From a checkpoint of a small mixture-of-experts model trained on Wikipedia: width 320, a variant of SOAP for the experts.
Below are experts of layer 7 (counted from 0) of a mixture-of-experts language model. Rows are named router (the router's row for the expert), gate (a neuron's input weights, with its number), up (a neuron's input weights, with its number), down (a neuron's output weights, with its number) and show model dimensions 0-39. Each number is 128 + 32 x the weight over its row's rms, rounded and kept within 0 to 255. Numbers have three digits each.
After each expert's rows: a language model's description of what the expert responds to; "comes after" lists some tokens at least twice as common just before its tokens as in all text. This comes from a sample of Wikipedia text that the model never trained on. Tokens count by the router's weight.

# expert 12
router:167153173099169147177191123121139140051143122169115126185137148163094147118109153162150136126146115178133111143179147143
gate0:120124078095108157125177146134181155117113109111131171111142116150112165135035068130136125114214103108107162135126140183
up0:160149154120106174125102127115141161159133155102113089152125135154174131095154133188107096166168130124090091115147125144
down0:198115103130051119178104145097109085130123172154115112059135167104112132082151111118119183142156182085139171121090096094
Name words after of, St or Saint, royal and religious titles, such as Church of St Mary, Court of Queen's Bench, Sir, Lady.
comes after: " of", " the", " St", " The", " Saint", " King"

# expert 29
router:134178176141125115151143145108112142094141112149090130149203123206122145136118142108138147130162137157150168121192166148
gate0:126137149060093078113135132099103116083133140115108124187128107180112112143102150178178148132123133145153169184132066129
up0:105128132080092111131128095166137153090122111131126131153106097157086121105101113148151144122098070191157132190141115125
down0:113151127132109116132138050177069117152109077122144066098117113135103054175100114192160144168137107163091120110083135105
Line breaks ending table rows and list items, plus table separator tokens like |---|---|, in sports results, vote tables and see-also lists.
comes after: " |", ".", ")", "---|---|---|---|", ").", ".\""

# expert 26
router:130160139089108152182157149059142142107142069138091132194146111186069142141093149111187132164164142178118144112176145138
gate0:166131116118070111087123137120112153105105094132106229145167132087166127184135110129143147093138168077072108158182131124
up0:116131110119135108122141097109120146137167111124107088132135141154093174099149117227192080098143066172128165154158147077
down0:166113113125133126134080065101103086165168114158162119173109107127138100112108144086093069137148137124226184134233169142
Pipe characters opening table rows, numeric cells, dashes starting list items, and numbered-list markers like 4. and 5.
comes after: "\n", "|", " 2", " 3", " 1", " 6"

# expert 19
router:107155097097145133177120104074144182056149141175114131158198103217074139163083166096182142177144139189128171070162159132
gate0:171097105133174098096164141176104163114177162195117126119146100149104139095134111189172109145117211096123133121132183178
up0:101145214116159164138143169088178181102091113153199090075113123110173079153132188101141161132095091127141135136129079137
down0:090167109199126153165095184106155132105128137144184157140119117162165159107097091109145143105150084179162120188136140113
Capital-letter first pieces of acronyms in parentheses and of foreign names, such as (CSIR), (PWHL), (PAVN), Mo, Ka, Ro.
comes after: " (", " \"", "-", ":", "===", "–"

# expert 13
router:131151133122129180174173176087146172086150131177083143157174131160113135155095181136168114151174113128133152134165115178
gate0:142044111066152102135115072111064129134156095149095149144089168077133150129162168129121185157100154146149126092099088101
up0:103106093131142082094084125134074123120163130099130121141118155127135128116137100159105165174130148122147099157125081110
down0:141213119173118111120127121166162133093151162095123100147140138162119111084125152136163106148139179119094130161152121112
The, possessives like his, its, their, and possessive 's, mostly ahead of ordinals or superlatives like first, largest, own, highest.
comes after: "'", " of", " for", " the", " to", " with"

# expert 10
router:087173129132135158176131103049125148086114115113091102129171128159127112137105137072146122166115129130131155122134086177
gate0:127134134145146112077066081161156122163173121185144170168143115134061147129118156161182158137121100174145062153100092075
up0:160164163098133113097128098143095170204125132180134177109149139150136126083133129170126102111124109098143087173197118077
down0:153112157128169154127114094111059130114185185108152148080118133079114158137143135170119083165060179122131136135139121103
Measurement units and slashes after numbers, such as km, mi, sq, lb, ^{2}, m^{3}/s, and slashes in IPA tags like /fr/, /el/.
comes after: " ", "/", "-", " (", " km", " \""

# expert 31
router:107162118090143153168189174063149142113158086124067146167151102170083138167095159112179146148160148164140148106179118151
gate0:086103151109151095106138203108119065128096169138185123096139065146124114108197116176134151112113099136137137126177120127
up0:061074149164123202065169167138116146138122102085122121152165177121125104126093176089140179151138151129108144162119163112
down0:124176096168144137079127144159093113150059144098122082114179056146098151118137125111151137123137133148160187190113067159
The word as in "such as", verbs like include, was, were, and three-letter country codes in sports tables like GBR, DEU, SUI.
comes after: " |", " a", " by", "|", " he", " such"

# expert 8
router:131122153098145121214127177052160137077173090136079141153171130153107129171090152108135079121173136198095161088192167157
gate0:116116120139160205166102153180135164201203086131102098114166109166142157169115137119139080111143098123137157107166164140
up0:158123167175182150187092159218156133180168106160090096124111185159141117157120079169116144129152093107060145110150134079
down0:079058053108101110135141167164099134117138131152103057070114146189075122151171179127102148149141104114101133155136145100
Participles and copulas in opening descriptions of works or places, such as released, based, located, born, founded, published, often after was/is.
comes after: " was", " is", " were", ",", " It", " are"

# expert 24
router:107201093108110115202164125117135145101160114155102160145217115179084114111083149102230085150151137120129138134191154130
gate0:105110151141043140146074105124170147118158139090137132100130154190141103076067173141120108136066099161136096155077167150
up0:134149085126164152164155139124056111111113120154104132135145145127083158139173060096162139149159135080122184106214105127
down0:150144145101146121165118110083133131129142116101111141089099125132112093122130142168138118175121121140065143137107070212
Cardinal numbers and number words giving amounts, such as three, several, over twenty years, 2.8 kg, and numeric cells in result tables.
comes after: " |", ":", " on", "|", " of", " than"

# expert 5
router:107161119091125132149176158051153127110159059123077147170166100188080134149106155107160124156144122166126134098184118148
gate0:093157139108116108154156164092139160130138145130175137128075095121180151099162114204122163120148148195122192110063091148
up0:111125129091177101083117131129171174125105156142169108060184164137101104158069164120150126131126110129097046173154115166
down0:097065147138160123116151123136150163114100086170109153107215129055052116132112199132141085101120098112137091089178152136
Prepositions heading a verb's or noun's complement (support for, research on, against, until), plus line breaks near section headings and early/late.
comes after: "\n", "==", " ==", " in", " to", " on"

# expert 7
router:136157126102143133172164145056149139091150079131079139162136113188067136132097142115167158151153140141109148089175118147
gate0:178144130102159192148098111188102136126102182126122126105136183058085119089099084096146114163154115118093078102155133155
up0:168159074107175147132081132127115079093156172133164165127132095110095121134104110122068105123128129113075087186133120177
down0:140088128067165088128114093113122098122104168136125146188106096181129078125126106106177080157143098134208105103144061170
Prepositions and articles opening a sentence or clause, such as Since, During, After, By, Despite, In, plus some names inside table cells.
comes after: " |", ".", " the", " in", ";", " under"

# expert 4
router:113168140130121113153184119114100121080161113159099136147155154182135132147111139165146130168186094149109132143139145190
gate0:119069085159144124087119163121071120112147124131090128089161123110099151209062123132159137118121106136144164071109140137
up0:090098130102085134176139137133138168124130137142152197192117138088183130078173171078095140094165208126136087155115120126
down0:138147129164132081132174128099138133109159084142154158187157132132102154126137122129143173032148150187119207144100180138
Field labels in list-style infoboxes after a dash or bullet, such as Born, Coordinates, Genre, Spouse, National origin, and taxonomy ranks like Phylum, Order.
comes after: "-", "\n", "|", ":", " •", " Preced"

# expert 11
router:112150107106120160163158154098138150107157122177083178131157119181087145147094131121193117110107144164176164133183113151
gate0:108127154105100172134096131110162093124131126131153128151104109131075053123128125136155113112145165133172176177078105150
up0:099127109159157125142131097113152139139150180144128142136158160084170190121127141115091148131160110169110106091130186139
down0:096090127144164167102129133124121131135160109134158106128145157141129153123104119132098107136150156099139190155091061068
Conjunctions and list separators joining words or clauses, such as and, or, but, while, although, plus commas and semicolons in lists.
comes after: ",", "s", " well", " rather", "\"", "),"

# expert 30
router:148203088123132166200134133140125183117145111145138113103217115180107099147126169114124140159136127133144184127139122154
gate0:163159133110139107082081112159076113050193080127126173097123110149141168180123177145152085067133134121157099115144140126
up0:090149186130114103116149121148158117150145165145132158117089143113148162113159152217155067119123158126115054088165112110
down0:036200123170119157141168100150153131070038155165110073150108157165147063169126160139113133093109133156163139089131128137
Subject pronouns and relative words beginning a clause, such as he, it, they, which, who, that, and whom in all of whom.
comes after: ".", ",", " that", " The", " where", " which"

# expert 9
router:132172123119128130187178142066149153098135080134080137159143107166073150141102153106178104142141144162140146092150128136
gate0:122118221090146137156123102197137159101134104144098066089154175136060154112088137156163148136125142099150095148136144177
up0:118121134097193107158096091156150107058123097113152060119160114149125126118156160126100121126145167099102105108103175086
down0:122121125180142144141145154100151086067114134178079130142143082121185151163091142112124162137131156159058145124123106121
Table cells holding names, car makes, scores and dates, such as Toyota, Chevrolet, 1–2, TBD, in race results and sports rosters.
comes after: " |", ",", ";", " New", " United", " South"

# expert 6
router:133165096096115166160140114089198154081146105124111126132162131139097120155134138121176133162156126162113115115124173150
gate0:091147125096113104133134092098137165081094158107139185159119111136138149071141106163171123121153180143124130130064106155
up0:107121132152144145157167080113154062148116125143133146160072156099127153055112117150184114125112173181168145141086185154
down0:074199155071124098138121117143144095210069178097152074173155142113106147191151119088192091117142121154113104114131181124
Abstract head nouns after the, a or his, often followed by of, such as basis, role, success, development, journey, evidence.
comes after: " the", " a", " his", " an", " its", " their"

# expert 21
router:124218130105094110156165103079159159088194152126101150149158127182121140142078140104182100103119130165165098123157161151
gate0:142120130140062084100140041131073133147094096103131128222112140115086128213119117122126140121087114182160085103130146091
up0:123149158082145162166126123161140134137193185177164111127177141126144146133137176123106132142128141111110126109125105167
down0:156116190139109146163086144169082156157105123096075193119128101169133146139142099126139127116109156152163163169179110089
Year numbers after in, a month, or a comma in dates, such as Founded: October 22, 2006, and words like century, season, day.
comes after: " in", "In", "|", " In", "–19", " January"

# expert 17
router:138178150114133143186164119118173176089190133157119161152120097162137133178122119137129137175171110164110199133123147150
gate0:121142129109125123131180142112157127133182084106224115119079095113036118141134163178131139160097150140076109069181104075
up0:109135162133100157123135131152136167163171120110126088123113119134111125144110146151069156152046100128080145087138171092
down0:086112104112105150191102189104091104110043163165120119137143091147176133087147150172100103162173148158136136096082076111
Wiki heading markup and heading words such as ==, ===, Background, History, Early life, Career, plus the line break after title lines.
comes after: " =", "==", "\n", "=", "===", "History"